config.yaml
balance_loss: 0.00512
norm: "rmsnorm"
rope_fraction: 1.0
parallel_block: false
max_grad_norm: 0.5
Below are experts of layer 5 (counted from 0) of a mixture-of-experts language model. Rows are named router (the router's row for the expert), down (a neuron's output weights, with its number) and show model dimensions 0-95. Each number is 500 + 25 x the weight over its row's rms, rounded and kept within 0 to 999. Numbers have three digits each.
Before each expert's rows: "raises" lists some tokens whose logits its average output raises strongly, later layers aside. This comes from a sample of Wikipedia text that the model never trained on.

# expert 22
raises: "ely", "ance", "ft", "jan", "don", "cer"
router:472496511494513510489494506497517466444490502498517507473526444486478541495501525484552486515486495463533494535528511522529480477509503507499501507533563497500501496517476513509499490494449544476488499517506511401519494459491510516491518509466511485512507530516540463528511536491491495488
down0:501501544501519520506474516500506500524506528518488513465507507544489502486489521536491482479487496492515515485480469501478460491461549500477510445485536530506470483489501489489489490528526522493532496526445491520512524508491448500476534460523495515458525509507534511466490559523528493485
down1:560492511560505517541461477474509510513518547487495501483485549519514479473502552481531501546505505513506502484529477472537540480492485501518508460515524505508508498501521517513468525524477490493489482477490516502486528476484469499511568499555509508480517484448490535515474549505512528466
down2:485493517477493455455526522473478506506547485525516495542539463484483483480506481483480490467478438505472495498480510538503491504499505487532508487458527523487510497504485529486540487467519501538502507553493489468534433480511499508484496519468518469501518495490498473521518470497557513509
down3:550484532498534477493499487531496527535469539493433506518505485508532497503493478552480522502496500456515499486483465494485520538513535532499465461493491482481490510476549539477463499534515480514536481504526507511497470484518532491499479535446499504527483484467445496513490523506537448499
down4:524501507493506472501522500490453521470503509477519468528519444490493501521494489514477474489482524537500495518520519479488469501463492493506531527495538505515480549510502496501529536556501457496510535485477514450483530462501486478520535556471507459487493487465513469460493460535504501500
down5:483474495496502488530482489556506488483484511464530464485455481466504544486460532496507513495483505501460500452493505485513495506505537541555495472462495467538493551523528464549520469453519511469486477470506482523475491523529519489544489523484512492507479485475490554476517514488515511496
down6:506514526477540418489519478509481488493533513502516483526508530504463532518482484479467490518492508471479480482514513503522495460539488504527483503457485496470439477503497505484526527468501496496497507486491534442520491522448477503484481485459504447476507520472550488534501513513518502492
down7:476463494522494520492486502496465524526504561503538512460544490474527503464493497534492489526550461444537496475521487483545508477543523516544462486462476500516543489480468494458482524516467499496538525510516505514565473478522496534478451515473485448490478549485538500494461514519521505483
down8:504489502526539500505548473520504501492490567507525526493486479503443487512511499457506543500512488512523531477528480506506522490480516482527500490499499521501504464581485504474536488497449495426495469514454500434529480504493494456458507506482570478474502517454533467551516484494472504465
down9:513474472512519567581496484497541501488519511519491506485495521533552481491501500486527499502488520517486567535534476502538508492499533520475498521515497501496522528495496495509486517512500488483452466453502507510493532514481523488487493479561468564470507498524519502529524525499467495543
down10:497514507481489483460526521503527502486431480502535500534488493483502497518470499494545526451471514455548478479527501507543477485521467474491457490509515534534496506512489480493519495460517476507495516516501515462524448468449457512536524525507500465514442515495486463510479509469474482476
down11:479503550494514418462491519501485492494526517474545478528498506484498464471510481502478461477485487476486461496448494499483492501473514528521477507526489514530479478506468503474514508486523524480500492534468498489518475496486516525526459483486517453509503471482475458512538512497512449516
down12:510475552462531486476519501490493521501521526509550455509475497481489507493478457510526548443518513518458501477481476491506447530467519495533527521508481517560510497494541536511502515508560462501512486538514483529507511535500497497539517494447523474526513507511510510511517478487549502476
down13:501541496531515502503486509525476515490529524489492546517478514502457540473509527511518508525543504487482509484523490502529518498489560497488524490469470496534511490508481517508544480536524481489482521482419487522489505520502534501490485494510487480539517504500534465525540493474534523512
down14:506518551530461492511494500443474512532495469470458483484511498526484494503536488490528502465508499509544501499502478517453518465484521514465530480528490507447531470462461505462485502520443496549484465520485530504506478459508486469514498454500507498551469505480512505491486507490553495439
down15:516442522523513516532494459476511487504535513472494522480513520506508513501505513527528531491540464508492509488540463515525578467519472486484504512537493499539488514523477494518523514485505486491524490472493516514529513486509483479511523496549456498511535470513514493488503522500450513562
down16:544499492513509529493501490514499524492461472530499505483447485502504506474525533495498488524522510479502488510515488473497468499498450452472508469503495483449508512487504493468484472519483568519470525476508489498533529505493544485526512484505457537544495503529549501507483518502478509490
down17:496582497520514491477458537518488516483518471486490509533460520495479523501498518501531508528531472507525492474506507480503546507505509481495499500505495515488557481491532478500486539520529492539466518473488512558468497486525492483485502513545457510476502497524475460512476513481440537474
down18:533542502492520520436498467500492462532528467527461492494514495535524516517463512455486505501454456479525495509517461445475472527517480571515503498574540474470490537477467454544510472499525534519547507498486503491492507498488528529484511530489551478473504497491472491498474537523493494487
down19:505469517488505470451498496487490479461515511512489520519526466514503503515518523469482523478522516509502455536495477508449485481503472514544517479467476482465479526502509530485532494510432517519543509511505542488539453511498482492508509480512496445490516533498512477520445485457518467504
down20:495507498524515527503510511479509512492474500491486549443475485518514502526493497509506487514460487496509476526494490503523477473487481507475526473551534531493471482510496516527480496488455497501507538482521563460494558508482496524528524516475513450463493508497514510502496527528490492481
down21:546490517503516477500485489476494510517514478510493454492497520492496539512506493489545506510507522512488511514528484493496524527517530471506468455507495533474521529496515542502478487523501513539518532503502520498501552507492481517468555501514484459454490486524515480520530515496497525494
down22:456486483548509484475490509470464475499508476474501533520513483509484487505510534468531532515454510477485515482531511491464527461505499491477505489478506496516531481500512503502522493521463478501499487484464489450522495481472507492502498491469511477498483494438497522519457533447545510499
down23:515483489477488504527511525458484504503493498472515493492494499505470485488494475518485489492522511468480474479489541491521519469489449496497493528483514512486522435502485455488477506501497502497523535536508513509522491529512455503554496513477503477458511524528511442491483501502531515462
down24:503501453476514464518528483468475467505535541505528545507460494537542490505516480484508513521498521501490497480471514498471538493516511525489495469496510518474527425506526499478493469526526497492494475521507486498480503563592476486489464469490493534490527473528515514468522521473508527492
down25:462470492489494522517471545520513510491472493472454519462438485557528520455529510508512494505505469472505489436524516475502547504477503510490475502538462531488492481509527463474499535520490487520514500465529507527508511505530478489489530515514484507472502507491496534533481527513500500512
down26:490501516527446496496484481491520520484507518528499492493513516511500516526483501493456465510448500531501529490445514525486449498482498513504497476526553491508454513472493504479484482483495489513459522444491474493509490481495530524540451482493486470514473495523481487517464466460473499461
down27:465516481476519462482553536490507505531507507530493501506496545487518493470480501485490488512488518489494497482508446522516445517498504510487474489495513504487468527469505542504501460540485518535480529480556499485465473499554533497514468493518460500524496490490507510493508480536490488483
down28:480507518474510528510523493504493496525499501510495428503495496491472490478505465509467531495519519523448476479491483497479489461517494468549507496453457460497507468529495472496555506483482525490539513502501478510498499473524521454501510550492492505491495461502551517456516478536489502528
down29:492501481518473536471466474508476488548464500513463511507471537497494478487524524512484527491473508561514494461516500510457524510499499523482491500513487497505507491506498492489485456502496498508516509452469447552495519519516516491531489511525448567468504448483470543492533497504490483505
down30:491526508510516514542493548474520502494445500507517478483471532510550501503501555501538511465487494485480539521480485474514550523507492478489522517468482504477519473492551531517477524471468510469511506504499505495502487508512442509529514465538439493509499565538504509457484504517487505510
down31:486517494530499495511557448518517520492483480471497498485522493504491485527510527474501498493466512537556456547508472512487485486529486504512515481525501500493525460470515459508480481476483511485486504507489540509514509505477549513515488532519505489468482554516469513526520506507483531528

# expert 1
raises: "et", "eb", "ep", "ew", "ar"
router:481519496514499488530504502506509486513506491502502516519530515471480527506535520477541463475514506451512546508493487496502485487489466506512540483519519503509520488475462546527495502468453498530486482485476519459501527474509494513496488466443490492494550524515531471544497504505507499496
down0:481531513482500519504495526460511540489520509469504534507480477508453494488454471474523540470510480522475517532505530493520515477481511495514513497529529495531483479514438506498507525482509476455461502535528477502515548469477501488537466485485528485494490514519535527476503505463492494532
down1:538472503495511489475523499506479481520527496524478499483508518495487495537546538508521517484517513510473490508506488476499534487537529488544483449523482521505535513520489482470522472492540475528547464493518473552513502535505519448494473512502506498482485491500473510499519528512476490475
down2:515535493508542512514482499510431512479493484494497542511543514513474468493544481502501498492496524503442484503498484493495556485521537477502435515487482495506502488541530488474492500505501450499513459510444497505521484499506533439451458503502516498490525466506507527526480491500503500493
down3:513487478491498510517518518468509501535482518493475497486459511481559497520473466508498491539528513514505506514540510516553513540489459502478465492528495495528495512496494497503503522497487512498511508471565550506463525509527487522517503513520472468485515511514528525481480520522486459556
down4:482527502503517528499493528480513515515464475472542507481522460512464492490518501526512497482508501474487531514486469504482515499505505472516517518509512493501507483462467487487498512532478516507517515558429484490522471523493549466502500524458500515505518531519484482511518497524468486500
down5:499508522488540449495520484498519514488513466480520511487498521484476459531517527537516512468499500482482480478462508527473517551498510527454506505506556481514480521506510472493522500549478507499534521544488498528494515488513483530510497465488459503500502469474494493519447494502513505515
down6:502508498510518456540504472537508467512473517486481507489495491518545515505486535499530482523515476466512495493492523442555528523474493485450484497474504484540525516466501513472475533502533510473464489452530520520492526540485486492499586491514540493499516509483488565486481481497513487514
down7:490489526505534480504481482503484495501474509520501489482531522514492515503519504532491483540516498508498482491514484461486485488486471501534459493488504490479511492496484499483443536513541516521538527533528552499495509566512517483499531523524469507509504510558514504510514513482471477441
down8:494478496502488530545491514493509504478450506508493456475530507497504470498472459557480548495477493490503499505519520554523496471503487489462506499485513520496444521443518499507467516473466525575493551505492488431508523541492493526488533528502500469476467514493507487509477435510516496486
down9:487519477484489463495463513445498476506471498487485503495496475489468496499480449478493493553464498481512522500493450497455482489521531484470528537539473486504462471463510511480489489544525513505436483518477516490487501510490473504499454494517544522508533479422523511486492495523536512521
down10:466516539537509511488464491492500542509511518499491501495462483508462524524496503547468518471508506559464505506511509550514512526527534506489478529506503492483471507501518498482506507481521497503520502522469507527513522514529523493490435540537497465488501458498535546444528497533518503457
down11:542512487505505484488550479525495493538496504544487491516487518528491517457515514466508487516487492470514495494512464518510508513450462481499499500505546541500433453489510507484467530468512518487489515528521510496495502553480491443498506501477447525430521533515478497540491447508525510442
down12:482475533507522502487460502488502495509452527502529510514483487502467509482459485525507506455487513503445534496505495511527491534482534485510525476475467498524506492558553498471522508519483479520472490494433514481531535500501494508488516534478487472518481560485515501472518485455516519477
down13:506481481489493489486487496521479490522519496477478510517456515488519496529473506514486488491502509507504482503519520519534545544500489523552448493489450459551522519512533488474493458468516484542478501452480489528482584509484558514454509433513477494547452462552516501507499501497454495520
down14:547495483497496518491484489503536531516492440549452468479522522532505497476541483495471511514522513515491502484545505518485489532530495490455490510500505493464502515432521479537492426501476520513491536517487485534495484481506473468538511509551493553507466534510485525478476461495487514503
down15:559541458495479558497442507454523464516458483517464490489526520504535491501507495526511507481531480517486501486528522438527512492508519499475528512574532490499529524466500485474492496515502504527491504485515504539535460476512449532505527515506479530476525533496466499497457548477502522508
down16:431521518507519519475512489488506498478486529513550531487499485488510495524512509551484487490492547470476546485501503502488520474517509520524504499481488504557518558513513579542534502502508492491492476541449511467495513495480533491501466497504516496530488513528483485512472480469457504504
down17:485475495566479493518455526474524500504537518486491517492463497497543532495470505535541526511498488449445498498484510518504535539508484500456532479497493473527473502500498553506484501477489501502488480486502449511487540529518487519501504484483497538513524507471513527503470526478518483501
down18:495521454477464518484510504501500485509545504479499492516505486519540463492552486507482500521532500508518482511519472492514513486538471465472529470481502527475527471500503450445531527482522503518503479502557505515487464550493464523463465474522450492419525503532478518511523516551490465490
down19:490544497524489541520508461534468487486513452484475505515482548518551457489512505507453507509467501510517472466496530520503514533501463475559506527510497489481513489511483476509489480515470483510517521527533499519482480515488508500467502471502506478504501504548492480485539527481511513526
down20:509477481537525512522517502501474518480481486450492531492505479469479490491490474445495453501516506478492549516514477506544486498489519544447470526474478526510487515508522513517490514520497509524518519525489505489516467513540498525485503472492509471516500515497521566493499444516491502500
down21:489514517526483535529513485522497500514506463506508555526463510559516470476547496489500498484516491517526497506520485486525549449492485504523551507566501531519535520468496457484454505524491454527497487529506479503527468506492490517521482519547479485457541454521495532543504505481503486512
down22:514533511550461456477488473478466513462500497456511485529503507523476514519475490490443557460457500484504472533528521514544508493525522473531513568480482478529453527488495492501528491465510480500531490516462501564495496507495520563499463558513484504529490459508539469519495487527527480542
down23:511482475537486529554475447510537485496491513493486514482490531471496513526491523549509547522533505539501503443514486502546500530467525499520514517561454522550493512520542512558483508497488475537511495475525500505483505527500498501482528468500458514464518508492493537455523506495515512531
down24:526495521541480510540520499526509487513476519545505540503504469510487510515469503492515485529468511482506466494511505517454528476498526500470530492505487508486510455495504518495492478507435477499493525505513507511464469514463478501485530442499495490485487540499502557502528510532473528457
down25:496468502521493510507472505554538457503522524486468500496527468534502474476509540533551471492540493503530519482517452515529499469467480500498475514526480486513523510466501516510465460514487511526489501506569541524513519509529466520502544464553440503526517506494497539491520587509497548523
down26:537472485499497506534498470513506490529475467534525530461526493513507516507518487485468451528504498508520484483507519505534489509532480510477492472525460507476494488476503466483469496525525465534514477543472508514475444522480465476507499506521466469505482484516500526549536482527513505523
down27:555467499488494532471461537507487492462540516527468471510472490545538515434557504499501523510489497484487504430498510507504504498479547508556486490482474475515547478489484492523498514502471491512508484464533499478463525512536471463459502493515491484495485514514518529521516526478437507478
down28:473489524497510449484490505479466523504491474497526505503513508495465523471467472479516472472454532501474431530473515497505462545509534514489474473483541522498502516517514488486559516505520519487506459554518503521527491492465506487476521480458467482458456477523537513471500521486516510443
down29:473531539482489484480482479537479493543532495531475515484469494477542487539497544501448456531530510546522494499521497527502514518473489516525480498552459545500553525438510495487503523517497544545524473498472496533463506503483476509497484560518522457497523459485519504500481495533497460528
down30:517506481464504471470481469487495533495481487520488468487535506517536501490494488471489487446470462536491483542524472503511467544521507510537490494504493505466560508479504455503517501488478557531459532488529513525550532508496512492484502477487497552505461464515485522492500514501479518501
down31:450534526500528483513526477498527513522543510522481509489492473479487451542514496491470486468471498556500490486527461562510488524477500522533512448504496499491484544501539511488494511497540485544521497527531471505498529479466499487504520503517507483517528478549463488453516487515501513525

# expert 17
raises: "-G", " Islands", " City", "-S", " Province", " States"
router:460503502510508526527470467486513484436501531510544536480487512477508539520510542475546554502456504496498506515514507507515462516471512540493488500523536471452472541521497503505500519500494540464472540507544512426537550476461510552495491495480518484482488522492505501521488520494478487480
down0:492505501507466490550490525480497464509480509430465507535490475509510491512528481565500511535485514495469527484532518434502505522505517548527522475478455506556568525553495517494525529488510497519523519497515529451477521490521519495523503508532490505516497503479499500525493482506524536487
down1:489510475490459511525483489482493485491495497498496449482484516497521492514452520490460533490478502559488486518550487470538495504510474522498456524526521475482524531486502495464487483480541508482485558448493484541513552487516471477529499519510532501488504484509489483504501533519487456559
down2:527500458470480497466529484489520485510517498470513524481508478462487501486531522498490532513499494494508483506505489499490511494510444486533521528523512481481489478520525497508526505524495505466496520526473500502486493497475490491484493516470527525514489488491500521524416497506510511462
down3:479501474500514543509490505517511532499489507534507517522483469503507542498521474516472504539511501449503492487501508439487519497488482516478485521484495482440491453517529500456485520497488522488469491506502501459517535474502472503469518465495521556503512507493512492500503466503498486482
down4:543505495428520434531535519535475514480527511545529506527512458502470460480509491510499519495511452477482518522488483499463439509507491507522446541451492491510502495476495505482523510508513502537488535510532537494516465472514468552473535482498494520492455511537524478508537521531520469498
down5:484547468498494518449484448483482513472550483540549481514512474482514486511494484499502481507480470539517485506485533481492511491485492459443518533552549501493537491510488482472466531518536492492479525541497474484462428521466472522535533487480500476481516485484498504534548469504492467484
down6:473523482476511494522473512508528494511473503501515492523496479525532490496514542552466470536522472534515479510504490523481503530498500498539501493480520529513469534494509501487505460562497527528501470497545456534548516491489516529489492472474476494472471494509510500499478507465523496530
down7:487520485542499549489516539513448467493506511498491519528475484499479478499470455494424536526524522491464465482474504478492516509487493492469501484491507480563508493527504504471509537470520477521494477541490492470490524491455505485529467522472520470538481475508511509498452485483516463499
down8:504519498467489500498535517437523508491481467475520481486499468508478494480504508514511503437515498546489527521498508506513481525501473511508526513517561474530435488522488527515524501502471463509528465506517531501445461480494487524493468451507520495484514524483472511473474521518532549508
down9:448497493500504467468504482505491506488503533495502530533470503536520495498550487515455491509521494539474499479513486503519500474477527465473492491528491498468492492508495515456511510544507479505551450519492467479448516482493528480498477506474542524493508512538486517506502456526481510531
down10:521499530527546525533550513507468482534510492539500550529458538444495505460523493517522481513505521483515488480529528532521481493491495474490505493489464521524530512518464460540495459478481511529479482488477497510518476509552498465475508490514488491549526499516490544553472515496513500509
down11:487471486514515533532539499484504488502498505510446490468492503501541515494513530497494446512490484544478491498501480488479535472526506498512503497507512485488521528481514498508458501483504531486506521480448507542506539514507494483456497487564533523488506562519514524522453529496476538480
down12:482473518486528530435496515500482505497517517495529536496539455513472506485515471499504488534530507461498494500512480487496497494505568492500498490496466510539478526496469481518488541528476537519496485576442544501547452511466543460484532529515525491508523509464510489513511485517491503467
down13:497517503475495510524478442512518491479491508478507509457469472486479487537468558521533531498522500502529484518482482480490533503543496516490504494518556478457516525501502497499515466505499528501485525481527503507521551464533528528513511490470584524499495547486521458469506510512491546508
down14:492491501494501494521472476474498505497508502525482467489450532528478521508472513536489520492523539491501521494472481462486501553540541503504515479510490483463541476519529473504524452495509538506520493466465478493501550481506494470505519512508487517475481470459493488481515501539521538480
down15:486550493486490519502530471491496503473517527525520505466545478521532491508498515525549462491514503497489547526549512482520485524520502493486493527535478503461549514520497461491487531472532506498474502521501533470485461518468528504518508496533498558519511516492507497500531535466452451475
down16:476487522515508518501476527497507533467460459485524549491511498506480514500511519497498507454486521493525498508470504540471558480492493519527512451509476517472528496540479485510493513506487486487484516518515505515560513510511504512528453512503500510521513495486468505548538506454459539501
down17:496510514464454512504496523509479489524474463474514437500448510481518511549508458487439490518430502485525449500491511517510491488467449524483538513485566525519498460477512496493524501462520540541485500515542487476514516460465479507469527537487518510490472494511506535479431483530486487465
down18:485493512484485498492471501512482485497487527512429490491485530508504494491514526509523493480547501479451499482495502476489478528533522502487420477496518501502527527527497500509493454513515505512476452490504468559512500487541504490524494524547486502494494497498479499495539551505553495516
down19:479469511497453507483507525504501507489492499479503465499483504508514500452501477535501519515467507481482552502509554496504463490489512524572502535515487493484530516515494458523517496458470496503508494511533485508511540523523510507508523509509447477513459513453520509455540458538540506461
down20:478509550473451466469493498503476518523479507492550488490524496471500494465477517474486479516491494492475509487500441503482452535459490484500474500530523512494454514493521480480499532532516483546522474541516515514512521484517480511534553517493472517540514425446502465534549486506453492523
down21:515502515479487552508483465496480497465502512474506525495495447462480521510493509498548529510456524512522486527490501504531545483457521535471526494503524466488478504539490499517553519487482515492462486554520525464519491460442499471491524528509528520504481483517508501486511498508473489493
down22:536527508491494460513480502530507537525489493554484478520530494531555494495488507513459524476486475560495450523504504518498484557547506496510490540521562529525510499486520495471488513477519490503520472498440491547456477516485515478501518508517477499468508492517504468503506490506484508476
down23:524509489508491504504473509487499504500502507475506504512527469497488505510510477493493504491428508497507493533501529527540478498443474523466525521524532500521506494495540507500485542495450517506477503528516549445493520505466490508485495482478511466501459521494479502484446514518503499501
down24:515487539462495508481443506462530522504504475516481485441466498517487494480507515563517483518557480496511506526524451511558455487511519489527529524501519468491450509502529480467515469490525538512492533515576529508459481472535495493456516482519449509487497503525520481484494485520480493493
down25:497536508469523460513491546559495512531492438506465461521540492516478496542476473519452491454523526533479479522511485507475433505502512486511512475482461482459519478469494486527494464491534518494540518525522481524516540495541485497500518554497476512502478504541493513493535517508526490519
down26:492473444480494559510495499517519477518489484529483493471471519493495462515506502524525446534465487491484479524531514503540504526518542472485486509541504455498482477463471469521458525490491508471475516510468504489476514513514512505453547486524486496479495533531516512489526499502478509503
down27:510490503508467470481492542503477464489520515501527457480563492501473469511496430517473478470479497455473493477506527496523470491500492523496510468481495516528520502514540546540500503505465479511500474519439488507507453448524515510478514496487517474561487493482514500508484441509532514484
down28:498506498493493520497478485501509474473522544500549591526499479454509487503512501501509537536468470496519520503478501518503496476461457519479519533486510482488504478506538499494464525527489526477464486553530531464517497506486490516515498481459522491495491559460470514581482506466493487509
down29:517493476465490498479480533477500509513483477517468469516486490480571492505518542507461507438536466530527506495508460483516512479500535557530496523507537485476539523492503522494481497488507494546483485526520486515458493493514489511538505488457531564548504512509489518525446480505475520503
down30:500490504503521503535514465517507498441482491510510450511486458501485517478496434446481472481482487492503516527482477536581498517477499501539498510442495509509503543520517507508498504514501508491490500542511493463500472503485488503490525462512454511542492570504550533491533475536552530458
down31:502524512483471485505509540510526525516520469519462456487500570490510481496482492493470513467505499548451469511463479480467472477486499510554546521504472526483537468462515534471480465512526497545489510502470507496510492498524492486476529536503419487511515467503519487459539519509474500463

# expert 20
raises: " In", " They", " On", " The", " He", " It"
router:474511486467510480512548470450487535498505536508476541484508479475513521515497520484537541468502528465514552523555534496534500504527517489491447487519499508495508526533503549522521483509521464504473478527522514501480494511529546522479485499474471536530503496494500455502510502484490518475
down0:502540522551525499465514488478526495530493497499536478521496502496546474507505491528518510528526470545486514481528478513495499487533487496531518487522519522493457516507516530497511501518518463491500502510488497524529493527531509457488468525491506515477479466510474500562521477509538512490
down1:503523466543510536518541507495453516487495496469512516488513485496507477531455484477526489474481502459513497534561502464526490504489496500524478504519530489526552486514500516509528542486511523452480513553522498450458523508513499534506512496459514468506498518462448481522487505535561483486
down2:506508485461533488498518499462491546488522480557465491475496477501515505536532465489483514516479495491479497481496508468543479499491483490468525497506546500482488468523521502508504505479497477470489448498504489464449537524464492512521513464481506473500522500512466504503493490505481494480
down3:510487491474504534512530429474486512511505492548522565469471492482512477513472513524538506553497473495542502538546474517508493502503491510486506514530460485528493522486517476541525510516502502516488487537466478506515484491517503500496473477528445507521563484547456508486461488470487501542
down4:476499517505482492497478469514494523517487474516471454497498539483545499478513510501509519505494469486518469477488524487486561498450499486497490458505504457521533496507524498484494549494470504503505492476528446479478519479493519527496532473453527528525492523521520524515508520487493492514
down5:517525558508435527476477505495468489454516451546508456497505504496509432508497529505491513473515491522522460562514497484479537488536498500501493510528501497480560491451496545516511514496533498512498512495536526547490481512519523524513503497513467475497516482519449525490486507536451486499
down6:499514464523461534489458493502476505495508524519500494500457494534541480538518510481506479456468471522465464482502551517496548507496455537508500476533524465498500466505496560484472488511493499485498489479564462489486535492480493529484512491505485446494480511502491529551453500508510470512
down7:484491512466502514503511517477484455477498522484486504525528500483512503464494504536510499471467517506463475528493507540527508461476488494512512490454498506503521516531456529538494486485448496488497472482451479513524514504478505499491444487500485524583510493483513504455470516480487519432
down8:497492511484508499504528493479553480475502498509531522534444490493489565476481522537471533478467514508481525505505525544472496555477513523517490506526497500492471518499464510454497523521484544469466508518511508452515542512508523527504447448450503490496546518490515534495485483538514542520
down9:478531503527554516492515482490548481501531500502519537491490521565480503510459470522531458522518466458480525535435549471471451508478489485487544502511530538528482497504531509525515482530511503484520512462470514491508498501489539506531529531501489488497571511499483506553522529499503495496
down10:525505500475484472483499502476512484521463519522499517509527484481515530506505508439477520500502486511518451447499507493510539506513510471479517513474528521493495474478506487547461497471551450475542490519478475471488484483485486506509497545465460476545457487514534469509482478491514545458
down11:465532523497501517497487526500474514486508487475505557490461460507524494530464523490503497499514503496538459496518482466509512525478486560559493492527502520475423519514500505496527471477528485492481470495529547487473502487455490518504498519476493507523506526479512511504507450496465514481
down12:517477505514479508516510482522500488505469522522455490500513513484496493470503521458458480524472554525488506449491508540472518496469487511535487474500501541523520482494511488504496508506473478529517504505450483506523472448484512519469469514474486514498540475457491490525511460470473442497
down13:515479481501466499489521496527502509519487497532495498488477455491518489480538527486514512445491482503472493497497457514468480478497484449495470475507517484480497497440493502500501477483474497484492519504527495521510475473518451489517503453476463495488471465478453508508514507517497517498
down14:471490484477507519456478527518517503551479482525488510521502503479485537510512487478484435563494506514483502500469508491452442503488471532504531458502511544523478475459487507529466474490512520480507483461479484498476487492480460470484476461550439491504498499558513515503456503504495480501
down15:514526525497489506519483505529540479457483470523509497496493513469520493452504505472552527475518525524503450492519524505522478503500479492513477482459481501492504482474460497480484458498508500516504511532507485538523454515526510496498488480540502506507516542441506506506493513509459546524
down16:503525504482486513530524515491525486548472464475500492477475457505466537524508498573477534459484515509533498475508509509504541467503506453464500467509529544538531498507426501504490563533476493497531519581495534518487521508504518527524549508473485525526490512467502503542475488471469503477
down17:483490497452515517508505487493502498516515502507504543507508488469500515523467548516489501499447494504520493498438483489458500525493483490493502527502535530508504498470497490473513472485508497487477538497461518470480521512494528469476518517485506514455487455484521476482452522499471496479
down18:506499546467493456471503493518512506468504503510456461501514482521484492515487478527514519487487460480445515537483496539467488512565546494477513483512466538494509476475488515492503466495486520510497510522485516508507482517525488497544478517505454496532527464479469506498495523520509505501
down19:514472469495485488488523491457475497480513503517535458499445471553534500477501502514538510503509466509503477501471514502499481525496516523500481493529474496495536525500524508532516473488462464521506506501525458504488487484505521477527497453520498548537475451456439503502499535514506518499
down20:455476489502498497493488452482495490513493451509502489494486515523468458531497527499483482519491520492529486490537457477497507479497489493518546489525494478498521486501487477486464522458502471476510476480540510503538515493508467506463473488526504512476475524567515494521485474517473507487
down21:503502554474551475495502524534515491496516513509462483527542534519479468499571479480544512508478542543431557498464536475472468484502512538509514533458492507505478495519544497491510480511503471552541494534513522457488511483493496543479499490474494499517480475453497489523533489481523484490
down22:500457496482573531544473534476507508486518550449486500493499493469493478511534427465464514539475521497520467457495496487505495532440478519497489485508456499506505478511516512487495506502508508494485516553506519483505508489498492479455531517486505461500473496527487521536534521474480478493
down23:505516525519496529525522533498494512480484509512595509541494493522505524521544507434540520519541486460493510471502507486486494491472536489528476481489496447467513530479523521521502477522514469503488493510469502487528482528495480491493565472511513505434492512504532488542485516506483498508
down24:531491497511543528492513467474478479552502485536517480524534481484502448494531531491483472519514502527499473489477518477519521494472533485496517508526493505508458485500490494476499478504500487521527490509476513473464478503507501469536490517495513488513476514544532483482512482503472473464
down25:528492473528496455555479461512486553446533481490485494516471478528508502487522504503531533506504456480513525502510495441504517518445491505487533499521508508502530528485511517528479468546488470535477507511498515493486519482488463491510525473498497505497525517515523503510519542497479490500
down26:479510511535512493484474529509478488467506510489513468492512532528521527490529533514505489518528479442500534557498518512448476504505507498478470483495501489542503475502498526530515508457504531504511481487487502512496514523459502513463536560516531567512498478471547504489542530479553492546
down27:520499513462509502531468498523475494514500546476488435534500517528490493471480489478519528514514465513499534513509483505529484479501504478472477472502511532520545489526499477524484517445511477492478516530426507494525502496487476494464500490488469511463470523532482509479530506518477494503
down28:472521482533499486498532490488523473563528539495497468499478522516477495505460502485459482501495535460513511468471482538487507531507452527517480476491516521541538501486494475481476490482530534484476513471416541505503498475497488514513479489538531517517518545497502528444500496495494505531
down29:524536500508531542503490518475505422483507527507505533504505491477471532528518526520520534519458562481540448487489512470517492528456438482518497500510524458458482505488490492534557556500517499497520478511514455504540499524500510474497517507484504466504472519512500496555505505457504475497
down30:517494483493501501474516483460507480512492479468468486493502497499488510485469498479451492474486501480511496492499507475519474515481538500502522510536533512498462536461505463492477506492531503517505478512520458502503510498495515505497532521491499501529444523504491502579497466527507535490
down31:485471509491473415500480517482497496507521497518503520482525496468468512516491540501513487503482501522499506502524496502482496481486491460553533500503519487512484502517524474462481491536503503495492512549509517504510537476484485519517501490451505496553527492517514484513534488527461514490